Experts of a small language model.
Size: 14 layers, width 256, vocabulary 32768, 46.7M parameters.
Experts: 40 experts in each of 13 layers, 4 picks a token, a softmax router.
Training: a variant of Adam for the experts, 335M tokens.
Below are experts of layer 9 (counted from 0) of a mixture-of-experts language model. Rows are named router (the router's row for the expert), gate (a neuron's input weights, with its number), up (a neuron's input weights, with its number) and show model dimensions 0-255. Each number is 500 + 40 x the weight over its row's rms, rounded and kept within 0 to 999. Numbers have three digits each.
After each expert's rows: "mostly gets" lists some tokens that are sent to it at least half of the time. This comes from a sample of Wikipedia text that the model never trained on.

# expert 12
router:527447461450466495542571554535535437546443447549499462503511520471441519439493558538519506501510488530447477447413554489477547529518473589437471534483507463415510501483453507576472515460409577429475522473495547570476507438547488485456496482454556549446502496522454491473472486458475447485461558496511442497542501508469479485451541518553460550525521423488518577494499597497574507482508565410486452523483507488492512497486591501504423503451507533537457466500489481495490547508468565505472475482462466505479503571552468496451504505479527447534474471463493477562455501480488521528526550581418520503432510521491546471408448534536532567491448500552502425571462531513492515516481495527473510454479575430462531494482481497450467421495484502461584501494512517483483529479412452
gate1:479543437511477473495492509429402507487535511526547463518477450440492526488503481508503549550527520464460512504499465482473528433467548545465480536440550484562456483529519465529472477521510526536543562512540447486486533484517536504479444544546557544481498516509472514503440509513522545498545498392466468463507526473506526555460492469416519508506467528554486536607539499545524416546486473517569431486513452538541596464435451485497505538507495468483475513498472483452499529552514520452555378449534423455526567497496484456518449485527564508556445531505508618533448515518538489488445502486558487489566483598440505523431452485536480501551534387470478549503503537540463515488461522480520452500489499558543525554443546449487547459517506528512443463512457469436476444555570539
up1:522465549549483466514498433523526490467508466427489543426458491543560475499561522494507434509547460512492504439528501538507482498606448469538454542541541605467509456472532522455491439487516438439491526468487558541539501561496518518448484470466480481544500490475498502447469522432537478516521445545538566551450447528452426499526483484494506455467498489490539440454510432507482535501522471490487541498504538476542474498493500552469507502512504496523508540528542549610566444494502442531497484599511538516584533448408523609551535446410499527519512495476501455460516475438564522574541493509483524526442453517475538475487584511552510467448478577503507392502491486474511444519442463514491553448495451581485450523483521529464527464451474493498493507516511483621559503491471471
gate2:527466518494508567499482506537526522501512497505461421517481554480438490521480451472522502507430497490491470523372495469465500552570550523422521516485530507486399531475495513520496427442458527533570535543511476514540513501416477538532533435523506446528472546488585455515495561519456514494487519536519470541512550530469543559454564530541546525544493463489538523529619537570520410507537478454489550557497502517515517454522530419548540404411522536519520478495462516500460473444490500563495491484506525528530518543545424512399530427477477525482468464549556515489488493510515473512483566529503515515477431425522535501485393514445510496565508445497496512502516480455417535487443513509452450463454458541479530509525470535453476437495540559590469474488513450451506510547519549
up2:433562549549500574432452523459577524481526467441460500463497541518508597527497491537529494587478526489522460472488510566484454460481477517505457568573516466520546535483486495479540521540512525441498483492450434456577543494472567507525479496469530528502542529558485597594493477463448471416437518498526521509499526473481479553477466530501496474426428489545512438516528508523481491486468563550452420516548428539506492463517550463481447562444537517460526490539429552510517446502531463487514450468460530542450498471446521496448524501461484559533498505505494512438500533527494474504437492512415489472482478476581413528477458571430550505521574504440492510598452404541493499495428490541470474530490537494498564536584438510458485514462537533519496500458521490482531514537545494
mostly gets: " with", " which", " who", " after", " where", " against"

# expert 38
router:487489469487481500556450564522527489521490524595465441474556487445543487463479477487451546454440503587552538506470553551497496554449491509508409455448531519509467474490513516534499540573536438490486504479543390525458501556481536531476535479542486536460453427505524514503469484518423582474432529485495431537512527492432459483541460541490553407509524507488437504464461507465551527454512571533483445532501453521555561508482480517450402490528475458459559442425544569512563508455484485452520558507451491521506466451511481557519472514527482521525445517515419522518484438424464492505480448490506529506563525518528390532524512544551553551459526560497446522523517465507493583460555493483513460495587554483546520481472509490434472519525460490481462449460418508475544513512488506
gate0:470507511502522517407595420494484568491542539446506515417481467488477527483532477419503529523546570460538466510491454517454447532550478485429502502560505482462590517504441481505525472554473503574413563435463558497477505435445509459547474565506461482472565505466499509472461514552494475473543497542464541510477510526566550486564536585553404565492549435457428456564518477437473529431512514571520500525498505562511501530451441477464551538534569518462491521520550512416525476520549563581519468440480449477505532507524491572462504484453503474492526568533561462425545439509526490550512512554483501437516477508519538499494528452473422464526496507409524517503496504504497470497457485510477529538469480480468478496525462476559491482522491528507452521483517441533518477570510422
up0:532430461523460506522498561542518484484463546461428463495561519564459438527455510536488519381443451560428542555444536488493451521513556507464517493458536439507578491544482503421555560507555513529456448467518480497413503437501490513498485454586495477538485493529510487505496454541484545468465477569476522488548574552464487476520461510525524526530501431499453485441426473582507509526467523487505547508485510508492546493526562481447421545474527533499512451445456558561443535555507545513538540479487499536436484480437470440453597548539520488488445581412503537498491494479442522526442523553538553542552497453532495479521455507526483501471499532521551458496483482506498541482468494576525529499472574414536466456486516502473496563455524466481476517572442564488512522550430477
gate1:493440489455484495439541509410511507514588521414472578490460552513554507503520459526427498481489559499554506509445466493542524498611488441513457526537557531437537466472522434473532515491529468528469504459526531512484546438425508470481518489495477450467535494466443513567505521529480441521482557541460500416447482435547508496539524421522489500477476587490560456551536492530492506514509504505463492533575521549493541494494490480518433551481572414485516516506457545487488503454532473508625529424463488579484456424522508486458548522512457471495452497475560487488497451549593497428538494500480499509514455574491505517506547476487513517472470471504454527460530511433485436466482513477499518504504531530513457552565568426530525396560553515538559476491479513591543514468453508
up1:495508545492465544615496534533412467478491509442435514573474449464524514505494394491501497431510456527536537524502452536469518425523625502473479472515495507448514535462527428582481516489455515463492507501524487481523521473483478520448539510483553435496536428516499488523572563509488530522514534434489486464513531531536460468500469451491580465466496552480619572474497470541554517481503538564462512493556536510525526516529460540466465436450529425479503453511461522501478563427545520529545467461467436659485551467539487548478536513474435444512488470538600520485475459496521560478472491478537514465478500465492495448556552506477546492493466463462469462432510578509500510513488542501478484490520465455524476549496458532527527495514516523583455552461491507420499547493452468
mostly gets: "),", "',", "\",", " —;", ");", ".\""

# expert 5
router:492472490454510516456532477561487502500522535467481480500593482502444427573502530533506548525462443525437482508490434475460428437502496497519576458484528514490565471509520529578520526382516504515461504517548470516444601490535532510432520505451479465521461622457535524494512421529482521437489452562489509532555449493525526537497574509506507414540466533498423517521482449493520469531474451469484517521501507518573478480496509486491477478477496543493508469547478489463486524489563493460498511532510497397467571501516477496434483536512548526482514468452463553536479576542438520486507489488510476476471527480527507529440516466548457492439505514542498416512418496504528454456511489630439496495503455577534446508501530549503441510531552512552510508523615519377483490559538522
gate2:498493530414556500526475520508492478577478489421523548570456474488472483455459502516579572486492507477517475454535516480526552505509484529533504509428487545448490450536507505495517453462547447540551484535480519513498469511495480531511438517515482453487531537541522484471558483464479525469474539504465520582541473490514461483514558545461486505475520472457512527440493519512489521449499520351501543536479545547520516579493477485500497413524521555499466548440475490514525541395512477492460500543521539439495520511477515566553485468492596529457461448534520439581513526413550526485538483506414468526494533543542496567425515491544513513469520490546386483480472583498454586451424526502501458547539513486490510452492477545410519483557475484444471388509581464443492547499518550
up2:451495542474435447462511537544529492558527433509482465539514520550481492568510475534526467488404466457534512472474573517470537432492485530511517467565503419474423521560533519550486555502484559486482461516511519456506446485495548540518549585437500518434445486460477504561515514447550447484541503464516548482513470399454547430566528538455513524511532410486518496527510526484503488503583474536464544493508449444469508555521488501421495481509485520514514529540546523551472474470440568549545484516528551481492421490455512554568462424536486498486444456565466512497449526544501542548488457526477479466474443544444386492527487561530500479460595470529526523530495505477523493478598470512532489568516461498434564486470460454470564515462581443455517507498563494525527474480482458
gate3:533449569490478530473532468470547509492486478483470487456475596527458424487563537538509490547478457546474509481541513460502494517480558482527510482529513571563499496433457516482398521501409512484524469510503550519440357487460461526477572511460476541528490494485483563469524539505542439507498438508540541400514508532472417502553495522429526482553501515533568527529550566488493504420504475555500465582498559487528555515486498452473526527571509557451533473558520589515493527511500506514466514534526514494484436482444507446546528550519479520493543543481490491462547469506500552472471465474477496480521500490530485567570523472439499475444407497487525476444583455446541535496511468477505437469431482502532498495529494443478431552484535506478427598541526443541511443527413501
up3:520555444497553464478519521485463550554482512535465518436578566461435535494477510529563530483580453491460458556526552478443520449565545567462513471506526487507499492472490533491475481488519508501442482569558532431531442425465487529459522516407416472548470532498494530502552522506495509467546450507489488471536508578522441434492557485468498497518461519497468472500484534489555471458489461548511487516484480484540497418521486510524459457501494501480561406548451478569453536517533483556471532540541537460521501459533432406520476478516569545445467462414475551501509519508471599478485495510482503505523562483495466545483444460489525519515524446512515457471598519412517541586591530517481437492499452485568543477570447566433475440551524525484509552492503505512463490526414498
mostly gets: " his", " her", " their", " its", " album", " His"

# expert 35
router:537463552569541478531555450473520481452495481549506480470549505608543480465426498477469502482434545499530460502478492438493505569473444540512440533561469445496510459533505494443500420557532478560504535517536532399417470460585502492488474579462408534510471548471541463466471479546517541543462481537527521478521543513548525501498516395447488506438532475515472479558565465501533471539554489458497499492478512465495521454509499485456451448476468495561478512422474498504528504479492578542520483502494495521457494540524530498506486467530457536542535603451464526520549462484475519493485504534405565476575436452489605491477479556512457526462497596540589556537460454550407554466460483562506476460478479512525535485514495540493465481454506516547509528521528505558569510488518496
gate0:503495570441532500470494481486522465502476489497448471567552499484525528575499449478473496464463535505546511531520465518468511501560529563451500458481522433473466435603495422429522504532513588465409507421528520464465509479564496461524504469445455513456511488607505507552483523450444422504447546506490553519519499452538502514562558531443526464516534507459519465548490413474523509472537476596529507502491501596525498455507512502522501459503466502520507450512495549448468497481497537446561532526429477563470494454581535502410482519462517473545471553542488439463481453539580553598487453524563528451519510525511499479482484507522458516484465516543451532523524501440442550432458435482496454525543486491496478462528530478581581473456476472570473577468511533493496566486468540
up0:407506547430515485450533480504466491443551503581442442518523497489459580504465491489548515458512527504503566500526494521520545475501580485527489526483516447494481460556521481522536503524507459482559518440498440451479491489553558569494465529547504429477435496543491500426470560443530473472518522473503524440508446528467403459515537494439487527511548420444430491582470510549429563472571563563487535485552529538540451457518476570586523540496480540497525506491469458477550497489532490516521485495495487461541578503429497556477491509455547481452522471500444505522486501378493518534470514490477502508550520483510467501490454551528512466458495519616428471503507517501484566518530566505451501474556517554532474503537451474531480480571474478570525446571472483470506516389430457
gate1:560537493575433457443498540432540547447504424567553461509452522528462445402506582524523530427490496500521462521562542467508514501482525501527470474468450465474514472538505456595573571552554506483444512507456512425416506529531521484461487532451422487470563515481500500557513511514485491390470463515452577468521503511535525444549480457509552416450456515576466472523483410474474522542562512490527528535577491483437561535530438443497481491545478527479481479577481549509521453491521470482508453462459502492479511445524544513483586486474493485525516542492498478506475487504529513515505602493560502453533453504521500522528481447458495533545483515488518453465448461533502491509494568478493576502469459503562529448491477434511556519480515461439531546629508477509519489540531478
up1:495503556477493512457366430453397436471600555449529503449476505502478524474551530503498476494507554404460508522588459563492492460494553446516558545504529481500464497544557433535501429556443489537530518523481502507501549596616484513507497488516519561495442478608499449487507473440494452482488391468534562556471505493499419496562546539475491467486404530503521477523481515467429507573475506520516454469462511513485452491488460507503486516579523491480419482508511597482534439491468492526521459517554556517442492477525488497526530499540530458534505459477510510467519557444519524571531502488508493562456487466481455517533590468504496485497455542491524505469537476478525464532545497461449456481454471478441486513484524556533471485490474496539493548507514577551550501477533530
mostly gets: " no", " Racing", " 34", " Jr", " Avenue", " 9"

# expert 31
router:478466532525526449448547508461487553485468516557472500516523434499538514503461576493515530523448475482592439541462429473440496491527526457508523465521559500455504511574531548554437516482498481538492528546473519457520492443491513541513472520459487497531538554507508459522532524497529505448497424506438467488567468460474437497517534497392416500440459477462567533510490453536544525489519505444441533484517569465565551497491430477443493473498504525491528549438479533540452465512510518535485443451482518528488539580526482563488494499510537526496510565527521546448534565495539496505487483449565449488490553484507483584485479514504447512505590493488499533516507513532527708435539542546481464535476536518517487513512438476645469475522501510488531561463523497461488465472563531
gate2:458523513506516515495467536498528530477477466468493436527490493507537528484573535592532530536497548489473541490513501503546539528560499553508495529457548539487569536482541479562484526523469509462470437526534496486429450558511513537450483458448518510405447481564375488469505517488499481476505457502499508487471582474585536484472470496599515571472498494543499434529491535481546501469565532529495485534495478470486544446490507510522457452483543512493532503521442530389428471595504549509498503456537434589558441511514438515507471474544535551577565480498562474554505524509443450449499498433514530486456507513539472482444516538480530544529530444508551429490510509474454505483434520499449393524568509542448408481492521476422498438552504512452423491508503478413528468531470519
up2:461401562440482520514510476498516473534459535516554572480487493371533473565512445445461469472435448487487545459445540541478510502497521466420533461541540472514427469494451454467551554555501506393541474472522502486546504500471532503495502535478481494435504462448487510571460510485550496518501579493467477471425456540488500515449490452505524555528575560459463598443496631545547467487480446520569486498502544543460446517561512511504495527516486533534458480495562500478496543543441509485537495529504487511469465416489485495473554462506485473511453501523512515524496457483543611515546502582536460463550512570446540538475455522514494440469463510523516506464522517529531483565498427536468529477524462446506551547500534539459533515492476518482452422535490471591538489521456560
gate3:536563527492532414446578485392527422504510502478537594516496494504518476480445496486517565456480483471504443498516394508501524520508493464500507548442523533549499474452465512485492414477448437467487510537554515502493432486553444471559413512491555475536473451541511555462529478454476493536498496536481579514471487500434541528505495486460464496475472485404464520539515541596479505423543531501504518540538503560518553526507474536508488523596396495490553556459468546504473543551474516480426502532516498584457565487442427489476533492518557519490466538502558396464487471432524545546521437498460567531480507529514558497518504416495549520492452484521547468515474525483512501538473502495476464520517532505533523503524443596486512516600532469468511511446494489520485495503415531
up3:519445471525431555480521556546540478500475462499493506498489503543484478454483487419441528481462454544493467450506500522521461501439491470409489498486507500543578476513515508522490546539498556497551453544410488479488542533469490533498453522596510463506489562460561518430552562515508487502519449501493415553499546529533510482490486487531534508584479507520574449500571496519407511460430540524518495401552596540509438456413520490506448485465572516489481496464567557512531509509534520504475447568530475514557548459446575528574552476436486504491521460507486447499467431509489503502531523437544537507518542492536536508499484559525477519518547436513469509429534519562539491457400456449500486491540482527445524474529556425552444479470445586452534427467445503528484512500511477
mostly gets: " a", " km", " more", " years", " one", "year"

# expert 27
router:514518589484476524514527448500483506397453468476502528466593522533511515503521519527498567503544469451561463483489417452484541479511540519457555517548493506523500468508478568464537451491544581558449532586555453456381484448509560448503398446486480501478480471456483631427463546546531456537550478486531498453507562532528439459522518443516475525506540522447510529519489501496501595534507547516479535508448522569551502541484446483516496464452516547504485495477482523515611538462561498592465495548543560454466473452526463549517476472514522490529428525452494451497483514475490448537545423506482502461500466502513498439544455566484548491447488434586536460484520494493488537483459549573530492503471484476555493508512530483519415512527537513522479500491486483534484542467483447
gate0:462467536538471525592583506479568499442506562518496565510462526477458500488529572486530538481543465484472509484525498435494504508504533483442562469544505477505479512458462491544440483495502488523547489519474452476543506545484497551476542531459566433456500484546479468498451531473492525485460471469461460523467497537559505477520458473501513473519424576456481546552492540479430481513463488486505493446478458524498452483515476537551488435647456512547523502446542488500483479427546450543482440497540452428482561516555519473556494414438542469477546530437560557462509469462546494541527554536464480568483480465440436468511511479574506555513492518538498439546444467508487545490421497502510539440487571572455493495490493485472493544495555627544454486473496418570505549589488475
up0:527483517477552547557507504527520543565544495411571473535482487462527460529588537444487494586450511557487486495490509489441562556549453463444473512494552519445516502494492504473521435404506458483535500458518565510473511447516531458452537556486449542526514461519485521470446514516531491505535463464487497540447429531513525417542509498474546488523513512503505488411529547568491477443489517525472505478512483467490441533538538517489551520469537535466495535547525437524477556524560455517411545534458587497531486466585491448410462558523546527490449446556530517499482502502476529536399383458484444530451544511468501523442460483553573530549512449485434495519495487433517487505484525480558515539410532463489509510599518488456555451497465442432490533503505460558462527505508503
gate1:503486510536435529423597557476489500494512546440459496476506479502522550579526553570486518521542446456515450513504517519546560538441547520495494474496421543472530558477461535489476559452449510508452622458506478502556438547460507566482459510463529483431482516481476517514504507448530443494504498539443503510505501520505537478459462499564503466481536434402552505477499477515428521488497481513410491567458521547519527543431519487477467421527595512482492531533525526414524501470496520503507493478542522457488454496505508434556538483475478505541457418469521427545452517501427452499505530521464493490507532487493443469410548502452467486537601523507518484569532473511594539492565505505539458512527482437532509525538448534411510541548480539441481511514603518445447530509503535
up1:529537566469487490498441455523579449489526505536531525497523429473526530456525426533460522436450575512507515511547466495424476459561534446452525470561505499569540462557493452520514478522517483515484405500519600472513515510428428423540505478504471467531572435552515499534488531548486560439506500450458487464516486520468521446531385544498445552479506521594516457496489473531526463543480478552543515514496493465561434481538560477454532508476415478514483476489408473510562462465520481504444519571516466470420564499521457485459438469469465485539502472591519547561526430513521428588500524455547471506511480528488519512487517461511524530541544474520575477521463491429477453517541553455474541476467510542484516505525544460515564467570507441510531480486478466556525528520517531
mostly gets: " members", " President", " County", " King", " member", " son"

# expert 23
router:458465489453420520518472563504562495534491543491458442474518509465479477525451471472478427490458494563579571451461578512540510515490521541518524439517518523505556458509463529537517549463492398454487512481508471526456495484556544557424513514504572566480425541529507496536541465468481572414492524468513491507516500466435445473454512516562448558504573448562506446479491532540504514450454572487413451523555507472510550444519547523465472513479529550474496429525525524456478527485449484480444549548478490514513502460511501566487476498559479527522476511479472522507493441450483556491516478474484589515586542481540510451496485513588500591484459501435529471554485530510518482492545471512503484525566604444489523449437513534398549451513456456511497516454433522521494506406468519
gate0:478480506496477453452470505492564584531578522466503540447514509516402492479479528519465405528509537506556389470490515510528514513517496511525484541480449516509480509506537486461513428514576491473548516581485529477496446525491498497566595519522530491550497518405512542504486516479555521453420441520475516406468447433524539462566508504469501469541505550533476451541445448460499452529610493482568586504512525396486460539481449458467558458464521523553464558510528564573426466512506537501476463504525523494532484529517469416524481443471517542511512503461554493468528550496581525516415509558439481464485476566506455477532526442423500508514514559460545496478491488455516480471480527495498508526491488542516434573465493546475483485479503518517483557533561537418468434513491525
up0:473454523477491413493471482508490533513543471463529547497446520490446493472456550468534548477452443504515489517467558484483485508423501449540452526542461442565439462472533563465505505534536514444489478507531449475441503546551497498490572470561546541532535510551565496454578575463480537491500447493460543515527488494494504521509451539524494499519504483498510509448435497468542459480487522439477533521513489406476516586535519457421467571483456522592447473486540509540440469507585460448504534550480522484452554526425520484529426448487516604440575508499560535527527502497516557531431574469435460525498496510515485510565507476513538496501401515441595472472487471439523510567529509550515527508515526497567509460455480545492537535493474511425487567407509553451515468538447480
gate1:420572535504552568543505564523523453558440490468491508529487489528505538562516458492499449560577412492543475453504504512518473544429448507519534508518511477457524438489480492559434550477546507466623562445476451504547587502538553502498520507500467469471471458477504444507508423461507500465506497580458488493506493524540458492490529514491500475537365518502607484512514488544489534451523458460507495545467517497522519491438531518541558485500517524455550530506519458555523517529472481521524447484506524511572500438512536533443492454490562568488528501532492408437514467423590508482527478533416488519517532483468483552542489432402465494481490603505501519551415472498494499485523470494506526375525528512463466486515489532515456485487552524490540471496439462472491527433525466
up1:409529596493484514492540381466496380459536450439538549519467493510488490468499590458560494549479502446508576465437521537550512508435511500528535512543476434477426518491548491428466556594508512448520512454523544525500542443565573520517529463499555522508506494535541496467498496444469476516488512461481487459473469480510480508481529523485502494532520474500516517469533576486510550516530514466484506529558535478488456538506481559486525493517505587580512534540500494478483558456477435408549507521476515497516467433532479558566433509494494451479440480497469489482481473528547503521439576421539472538499466491524503490463503538506406507433463474400461493516495430515499495549588515513565511438542470552559445448511472523517548504479527491577563525454504513497526491461420477
mostly gets: "),", " and", "\",", " between", "',", " within"

# expert 1
router:499514460507537475554466535561544492521469572534559469492572511453487510558461492488511567459448518538548539494484427516526549514431474554459552455493489494400540505503453457548520542415386531447494491488504461527513458444542501557540469486515516580445510482513487502555506465581465461419510484487511496453530508523495530446417520450424515580572525491413459524524546533505540517464494459509468507552515541502458526462557513486532436450516490556490554426424479504487414506467480503500444460524461547462510458505536505503522512486511555480530554449517587538483463554524468488499585449469511524550531556489433551501471521524522504490491474504504472531465501526521481640485520531460457488516549532484506505454510533495411535514596454463477552495460496509537506472467474541
gate2:485515491424481494534549447488528468521485451533537510479580433479571493390481444529559523495491586555494505490537513555385474448513428495509585569489498501452533411557468475481510454554557464514469441463551513465500453479438514464510497516487524461516603445421485485480492515466449507561536513477547501496505456513470549485485473493430508554499602507449572496565490563587436522479551565456545487452548509454587489477463532500530516505474504514483508492528505547479514515496478436504509467496514508520509585452498479479518503541449467516529471449486539514473563440558478547515520437507534517524613507507540509568442478486422443456448533536477572491461508461508513490503505483468534478542539477500512541483525476484546489535487439550516510472459464465476526514431451527
up2:524577509550470462548484480497508470540471442473460518511651458535530525492475460490529536495496553431389472531533522521353468445554439420502548543419413531502511516460492532505531557569460467540530520443512522499491451455544494475530467501434474508483484465470462573514532481520516525483513506466503513475503522497575564449493481518481461526509518466505516486524473489490491558457481553488535495580489447521496557517452494571544487512527464498463491514513469572452498501499482504476543467528544546503434535504515478542503462497519534504523479493477472537444448605495479605486524403470474510502541487534601533544449468475436488474514522491546531422486550480479472462575433505463477521440499485492576473494552493468465457546504496584496534494564522529519460492453451493
gate3:456526458465521490523465488400542426571500491560456511462495528433565501516481454481549504522534495490469549538458414546481548444481567537528507546525447461490453528490465468519454463477457526507483424555401472442483502545510530519522451540524542499539536462539576467476519508545499487480498504529508600574488540473568542581465530575489536452467466456483561566505513447520487526537511479476566484550528473455540498558476437458522482451514464509412491524522510495476495528452509513498491512458486476498455539538453477545428499558490494482531576423491513525454494470578506506563486487514429505524508482554509545521513488599555473488417435516459523523502528483517441472504445464519569421509563457525494450520458535416490494535514589542493448508513469464509554453525443487
up3:472541484460570491481506480460505526427467525545497456468549568427458514515436509491546508505496505472464487542432502506565556468515598518453452565476523461494489516449554455570535493501416578517529437538469502524514457478485504467468507466527482458517577524496529480478446487532450531448552538612503463536490484488529488587408543487476449496503461448547483636482472507509544495545567516402558508522533492470499483521535453498535502432498465530505509515446481487504477570418494503532447522547528450548481512559546450590430422560461531551472505478406542525432509452581488478507527519590487499519512503546452529492499491518536448513550467492410548499523515536507458446449496506537499516507533490457504531492482485473474509497436533457489500471496468507456524489534543486
mostly gets: " is", " was", " has", " he", " have", " they"

# expert 2
router:498496499498486486555520479504513485481526486497540520482458493543489485520464446515452550478502495519547440545499530501489538559527538561473461488474474486494453456497510490456545476487514498561468450480546473439571530497486467496451480556509494499573562476489501551465534484470528489526491549522497485505399467547506493507530553466524473499380514544518457491478518550387551543510463455526397585547492512474551471528502456462482489539547465570490529498469519610548512512490493536475508458603480475487477511483524470494554531520452532516461500523479359420508540445557521458551456457454544446537539493483517487541447448509498572559514551519466527484517528423489504565456517480534514482470498514538605451559515485504483544521609512530428484502477596473500476442598540531
gate0:548539455541413518469511534516479516540538550499528483503475528543543370488505525513548485511512549490494439506500483543492463467502502452419513452489451482496486533498616506525543491516498495463519481522475485499442486463528515454464564480484534506516562423566467470534537453527537508537432541533458496520480556465500487498492578512476469470431487568534514497520502492565405486520523450521541485465457507472537501473425486442522524572572484521433519487513411546476524502565494450515607549492547508495491526503530541500500573509528559561501497470485503493467585562446507516467501473495533463482504474542476531456462515497483486543459467529508443554495496502364417485538457452441584506426514466536444435527406532569499509465471442517528587544456516464531496478509502483
up0:493457551494502579524478532512494502455519428480444540532545541508592459497440488487473529502518466514455542534427527470557511470507520500576535449538518478551489549514491442532473520454513544468482532544481472536556525555521447498530508451523531516546585503539465501478481528504509503498468456435483482508481546541516554526550501474472559480513517466500525426466500441438539524530507519563488505492515444503525508510502452499495428553496430448532500469510512559432516490520586509455476465501569499482539474493447484465534460473551502477523459450492493563474434403494524462528524566429513488583494465508483565440391527442532544483570535454491540534463555415467470495427517457466443593485426542430498501474510529437482487472502487503489500516615472596531565476489536428
gate1:534597574469546499502505484440584511483488612531530486421520558479476504470546533468468480490532471436490539590539506554500558415425510538500447488506484457458498499549471519533513462566411485510477482505568464495486513542493486454502469463520520478459481510553464512540488455545457453513439537488497497475509488450410567489447487488482487423527558457452490476461473505496485479603458493537479440573568510487517519523474571491425505447469500568507489468505554541470467502493528462523429499446531467494517472541415485541495567590486528498489492504479525423439540450545531533471466531574559511512485518518455480522556580464457539459524447512493436534460563495517434499540487508434580473481507446491503497469503515536512420560523480480485529543480499535526566510524509555
up1:537422544476543484500513531509572539469477502510482560512546514507499547544483476501479491551456416501518589483532465498489513469463511442547528467520453533468466443488482525616471377500502503453504505459477482475473553561505487511482514547440482425474529509502487488460453517479513547449464469550462573519523451568571457435405500490532492455561543557428518490421554473529451558495486521502550505529539545523485551510476452519482444449492464455491492482462547494536540495485523561546434514472507486459512447511586453522507579484510500507511522471428552486567544470486496544492549511544550448481478543507505499553458477511504549523434511462446478508432554423451455520465521434566536465485536471532507534501529427430484486549529527499486458560440536564471499581578497472
mostly gets: " Championships", " Cup", " Stadium", "\n   ", " Championship", " Arena"

# expert 14
router:515490497496541537457627493458471451557478513551477530469513500500432448513548514529457559492513494446496466416437481553522473489506592478548579482463559530453526461405595543519505492496576493518497606505510508464481519523501530531470463515440488408566516556499531514485495480600474505447414473521496535532545472531462403490527550475476513476518583515485480490522518451500465483524466526424544602550496459503526542524496421509476461444537452521531486478497452519497533518499490506548497505488425461416566461547487529562459484487440487527474547519447473467528465525531552530500502573470489513470501498483583492564485472461490476530481541459518502512486473563516448516540525493536536526504487460461527497549497466427536447530490485534510493517477624537506489528560543464
gate0:530495463536521511521543515504479504445532531523508500447505441449530403491516503437534494503539465414498480524502536580467536491568469538574498533509481547473481462515492565550429564459545517480431563510509439511508571545538529499572529450480489479521478498524525472472449490440532523508424484424578525515529483488499439521482428493525466451425495499485522475485529493511493507504509493450484517556530512515514423503486453541523576518499505509519546486487526387521583490457409590492520496478660490452462527484514515455518477395514452562484575442454477457553478490495469507520517535431462462525503561549458463435505525520517477474499441538538506549537458538468487458524504561455566469516523524524471518464461434510492483448512557521505552550517583512494488503471462452
up0:435517498470540510501483504480558517605528576415495450531541516468528482491588529446510501488487459580487567467582483440520483496473488485511513503520512501488523538550548464546448485497473484440492525559479470473511557374509537454487544506512530431498500462518391502500558540492507552475560539538467496450448525543460539515458494504467508566551439470451479530490515518496458471428540480528505504440482621457439573479540550475522451510438490411500443477585463460458438457544491453542485513452466524512532512542443492532493548462547543494559491521489545540480499525494471573485517472557551472514519491476572577540524506472432500433500499537458490526473499461531523503423522466522460479477530490495478552504564604462492548524507451484479468426482495443498493517469479530
gate1:553392513573497523491537471470513482454466482536510493506517531470449507524487486456441492545440477529566458462485479514511511515562557469484493500540517512446536510460486495493523415496561485486450466551531355515521457567464471565443454447472463521476479524465489513499503457485434467495435542526483473566491486503513478509473481448551515455528472470502447465537583466411515538518485481486523493467580501583565513527510524463563612482528567501499479432459563510537381502438517550488510509557498485449564476494538468508511465448524527424474582467456546475491573531481465500474560581497491477530514525489540501507519503523503453512540514449563527476493494534484506502461510572516491411512533514543466517557496530525472500443506556545478446560512561504468393518554511511
up1:461442527522488501532488541503511488459554495518451537446541492513466438491477537515478443443509477520519418458521449519542530582553529412537400528493449500409470511542487491459513499523425490569557467495559518545512442561443570560508546530499501507494512537467478476533480488505515526471488446532467416419500547555447477540461560516507525553431525531516482568469472469521485506479475518528498515479505528467482457601472523399453511518453543489512449472555599476493517585499494552483492538516497564538446500508461469513561490498471537552471526547453503540520513486464582467607521387553499497459505494557503537445518478464465494498566514565472543462496474447498451501518466536468559483527459525506508504461539522521443481531464471548432548495445456431500501441539525512
mostly gets: " government", " life", " Council", " Church", "idae", "ation"